config.yaml
n_layer: 13
d_model: 256
experts_per_token: 8
d_expert: 32
d_shared_expert: 64
activation: "geglu"
normalize_top_k: false
shared_expert_gate: true
rope_base: 6780.0
parallel_block: false
lr: 0.000507
weight_decay: 0.16
warmup_steps: 268
decay_shape: "linear"
doc_mask: true
Below are experts of layer 10 (counted from 0) of a mixture-of-experts language model. Rows are named router (the router's row for the expert), gate (a neuron's input weights, with its number), up (a neuron's input weights, with its number) and show model dimensions 64-127. Each number is 128 + 24 x the weight over its row's rms, rounded and kept within 0 to 255. Numbers have three digits each.
Before each expert's rows: a language model's description of what the expert responds to. This comes from a sample of Wikipedia text that the model never trained on.

# expert 36
Bibliographic citation text. Punctuation and words in bibliographies and credits: periods after author names, "published", "et", and French, German or Spanish title words like des.
router:138110103094155169120101162122145128174139099143125153136128097101101132135104117182108080183138152113118125088105133185103151125160120148097121111109145164110123127142133129122112170110149144
gate0:129121163138135073094135093126133116120106130145118140161147132104131143113122140151169093086126140131133131181121138132135090149135142154160148102104126102107094111115163155125104135116110141
up0:129137154116142192125164120147115162163128167114116147101104113143143125135136142090146161172134170119136122122110160100094152124126148125054090120119096110101133101161109098141111148120133114
gate1:130143129158131114137112187160123145171145143107116153103135109132122126106135113180114093174111142145114133089091151146134156138162134150103141139140127140103122087179116152140127194088156120
up1:160132138119144123163070170115134122177123120136111161094157118152127107108133104170139119154137125140146139072106142141110156158158141119089131125158117146081122120136142143115107197089140132
gate2:138109122126141136139120169171125097144113096110116167099125124133157122147123095160173171160116095128122181132111119089121157113126154130120172104152110122132111138153139107122094169124111123
up2:135092143130117140153109179142147112159112130130130084160152107114126152132154130116163143144126162121130139144126160153077107143125104101120074126150126126204114155128199113134143096136155182
gate3:123126095125127144156135141118132135137142097162118143171113124139147146129086119166098099172173112099087149143145078159090146095146094162133114099096154134142117131144132124126142147115143136
up3:147172135117121109131140100147111107081108126135111131118135155142133103115163122072157152102088136152129122136143147110137096117118182081147129135164114088108140108122119146134111119159082141
gate4:143093155144084100129126142133158120158118137167078114149059078126109124129123081127124116162134137122149105171132108085104135123119143161115120096128113148153086147141175114142110134082129159
up4:172169138143183107119130122137107085133138116175133140110075110101123086122164142083118143129094150123124110141132107089081145102118115153132097100106114180099117163110129186107140106124159144
gate5:101102145121128144124134100111123113108120116121088129101126085131104102143117132163129149128122108134144137152118143159110127148107125161099186102152135132163157112135134080089100120161125128
up5:105115138094137097110155110097089116081143098142135125078094103111136118156083155129145115139151110100117109077117138120126133142125135130140104114122153104139106114126117119104069114144134120
gate6:152063097157132138118123105124137070130111129164129147150158122124118108130123123176155094144142089140093101137099144188112145115153118149121115106134088120110133126141159147085153122120084099
up6:139094120140147154105158141059136125109141104140159119105149088132119110125134128126106090121131137179115107143115169165131124092124141129115118130098141129135162138123117118143093117158126099
gate7:168087106104138125107132144129119119174135091124130145092128113097096144131144083132173114158136121126141141095148136149139145122134132145136121139127136100055127144109140117124112158051110164
up7:103108130103143150144141116119136097112129160138099097155122123147099111150109119129092149110100167122055122210113104116123139165114121126142148130098149157108142170128129093126154128124132112
gate8:098128135116115094079176137141145142131173078124146168113126100128102139170115180146117059114098134111135139095101094159087139127122129055134112099142164131164121107086121118128104115152119083
up8:169149106137097132172081176113147118130069129086103093108111177135170092122135096085129137115130130127116144154152180087174100131084096140109116155122131163124137123139138107134142102143188133
gate9:184099128062128127115096155153156131150133149154151097140154093118151135109153131163115117129118146153119129100083117187093155145098101147109113108093126118140196098119152097152130094113170136
up9:123154117191128177114174131134120110147102127179085157097127126107138105117100096117186109132124169145142139147165117149092083101120091094152129135094118127090101113126096171141109154140132140
gate10:132124128102097109128107118077142162138158093110100144129143161083098133156147130116080129136096158105098141132136125173180148144147106145124129131135166174093140161148112120134113141112166155
up10:085112119139172123132118129140129129121138134104126113153118109123087118107134105119102093102177117117111129162126134121170142112118131136170114102176090169134109152136106149134113127126104088
gate11:118100152088135164122097118138127148110130175093120165162149112117156147168106129161103140110142163128127126092088109168156113139168122106119143099151114170118112173207146107129136115132093149
up11:123124118096146120111161104125111145125130148101160130122148120110122110156112108151148126147094092075139143167166154121124119112142131145130123114145142168127147083120143137130125127141123178
gate12:169117126145175166134110107120153139148113085134126127125116123126108154138138074105112136123083134126149111165112162104151134107104113123105123115106137136106138162118119127127130167084142100
up12:142086119137169146178128118117110146134088120156104153109135104114111152092139060126100083111095130126166117135146139111110165153125125094152100129129139116095131121146156113095140170063131120
gate13:135094105145141107106119159133142136143108122094144110111159120096113138122143131148101111154126119128188139127150148167113157094146107164060150105119116164145142136113109111125135171103157158
up13:144161106138165191158094151100120133086150074110146105137110110139107169139115118092134210146131131099104109184134147158157155094167125154132178111141160136115128119114126094097121172154130144
gate14:128104099068110133150103137166131143157115114124119142123147099128075181125137126188156134148140131133141129128135131111134130105144123130116124128153113166146150154131158162132145146119159138
up14:099130127134139131100106117131153173118111072143184173147134154098111135112120114101117093112125126144162131101102127162124125146153086108123140150127082108163110110111127163085132098156102112
gate15:115127106118129120130104119117128079133150114156141126134109140153098106155143171136113128105196115144129132145145119146160142147121139127118155125163139126099096157111106110140112159141118091
up15:102113139171135124143149131147107138096174117111113121123124131106121145147124161123113122071095129168099178179131104122166132120110123142149167108099121141105111122091109113139134120132123097
gate16:102107131179114132142140121103139154146148129148103144191117170121167085159115122154129131138123178119090135140133121157129140150112136105117140109113123144110124142137084105121156089142107144
up16:096092136162135135162096105122136159139147144155113123138121163113122071190072101153119086127155152113082142143115142151124145124109133124124123126118132159124118157141111111107134122147133149
gate17:145157151094132120084151135129133129138117122122127156113123150085107119181143105123145116168126162149137156125133165129157146144162099117109110148177105153102120161132129129170108156094156169
up17:178127129150151119092132131102109160134103177112102149099133124120123115155134080138111119157130132129129114111153128090156115142146100153137080123146137153085173136126078114163119129098150192
gate18:112102114158167082156111103154110073142092112138171140152162082138131166111118097183120092109127077134145129122141153137150159137096131133125077147124127149115129101128152140131119117166155132
up18:113138142109156130139152093113142105126121093111133101132156120082119132159092137146112107149152131124132156112153118078116117105134114172064138118143160090135160157139123110136103142150147153
gate19:095125156102111159157126136117119116123105113146111099173144107135090115156095091144168151151130153134133129112158141146141180113145116132140160144169155220119145161147138118145146127147092095
up19:140135120153135175134095127135161130122142109127137130096087135125125127135134140124126097140116122134154090132137105135112140177122118100131104183131083142142121129128118135124108133133157144
gate20:096125126125116159127169174126119132133134129171128143157151119091142111110128135177127084137133128104116107141106076136106146114158126140089134102116136126140104129108115117091114138097112158
up20:158101168145113102140126070105128114087139160062112145120114150145131192134142129073149127135145138117144130105118148156152107160090098121157119127153125123165132133161120144158123107143118121
gate21:099111133079123152181090147132138113116138119133120114165114117135104150125121131195113161078185088109124108123110106118143133122123132125081064085181137108122157156137099098147135164124118120
up21:097108139124153127161081149146134131122135109121122148172121142122129130107115102158099143114186144121155123105119086115148153098123116110112085159132167135107105129128074101091123184117112094
gate22:092122133147125155103114136109140084145116109151103125142122186119111113105172132159157153169117113078145153154115106156124118127119143109111110082154093159139130175129158069114129122147117166
up22:128114142155139114135103125130107072150132133183109140130117157119111107092145125127108140120106095092168134115134085155145115135140128099133128078184108117151111155128162084136110129141142157
gate23:113104071175150173138140189112142134171140107110143162144119106110090105105116110157163115130127139111138125097115120137123166126146127142121173132146110119146113117151138170107131174100135133
up23:125147118160075194131144119124172161160130076119155139146103121116129123057116150104096138174148172103147101129130155159127093147158123094119096109111109158186139105136103118150130162137120111
gate24:130088086139130135106138154118121079125103120116134135115168122153103081133083153121129104133158153144115130105146121160123147103126167173140141119140183113113107110152164108124102108099157142
up24:152124102153122124141141139151114120146155095157138100123088123133136129136132116129133141117117114173162109144117103094112119146074131112107139120117097128164148112125110120122131094174113145
gate25:159116116132169128144145132095110111161109121139091136120136158104097066178132102110134117139092137119134113098140125114093154130184133125117129164103125129095134121152141117135098178112128132
up25:101104109159173173116117094113131113139083132114123143130150138110119131133091108141176114128106122062154102112140126111104105126157126148101142109118134151116153112139139138133104161141130173
gate26:130133117171138110090111152080124136158121067123154129131197154088105117110129139168131085145094160151132095140119141134101119127108097104086117140150136148096148125117136148132084150118109136
up26:131165097144136147112104128085119125102146070120138143158176120113120140103137140163138132115107126148131153084110138137095119105170153158135149134136154090114152141098147191148127128128086130
gate27:090137105121158179094117129122137126147128087111186130125115121136103121132125145151129101154157147118127122147109129178139191098142110128119122129144114171154165096107128106153136136145134098
up27:131136135129109072134145109107076115097152156143077111116141112134146099114166126124145123113125090172174133149141126088124131110100151152143114128159093110116087125135137136119073131107121162
gate28:064136122113111148108121126151120165149150147133115171151080141090114171113137172118105127167106124095124125089125136174135141134174123151116123127122147141133133150144125140093135131159162147
up28:147152139134152124101150112159146113128095111068106093129158130155175138124136111120105158157128171107142119139109141135150118148108127094125154116113134141146142086118135121109124124098122150
gate29:124142113140111139159118161131129148151162116094130158116120101137124125131097142167121113147124135108156132145125113129134118126150165118123151123112138159098117173171130134121149137134128116
up29:122091115125154147112121110137141132138137115148143122136148084148102122165108130146135117154146134131168139180122125147095142137120144152131099126171109103136102104105124126119152120158125134
gate30:173117129138123108140146141141150141163139139098134157138135118104097137147136101174169107129156084103157123104101116118108154114110119141111086120143115119129119167142115162144076131130156127
up30:083128143136111146127126145104132097145128158129101165126119171167123141134101136116128158115138087113139123120175123126131124128120140139174133147118136125163101139133140110126089131153066109
gate31:120101114177122150089146144104129150125130125087132119148120106098107136096133118144115134163094180102128100111110112108095167122194147112118140099105160113107082096115130114131126164107124180
up31:137150128127095125136078145114128137119142133108130125117118138128086148095147113147149115121115151127118119132136123119099128144164147116153084117112140149107070116086158123097123143141117134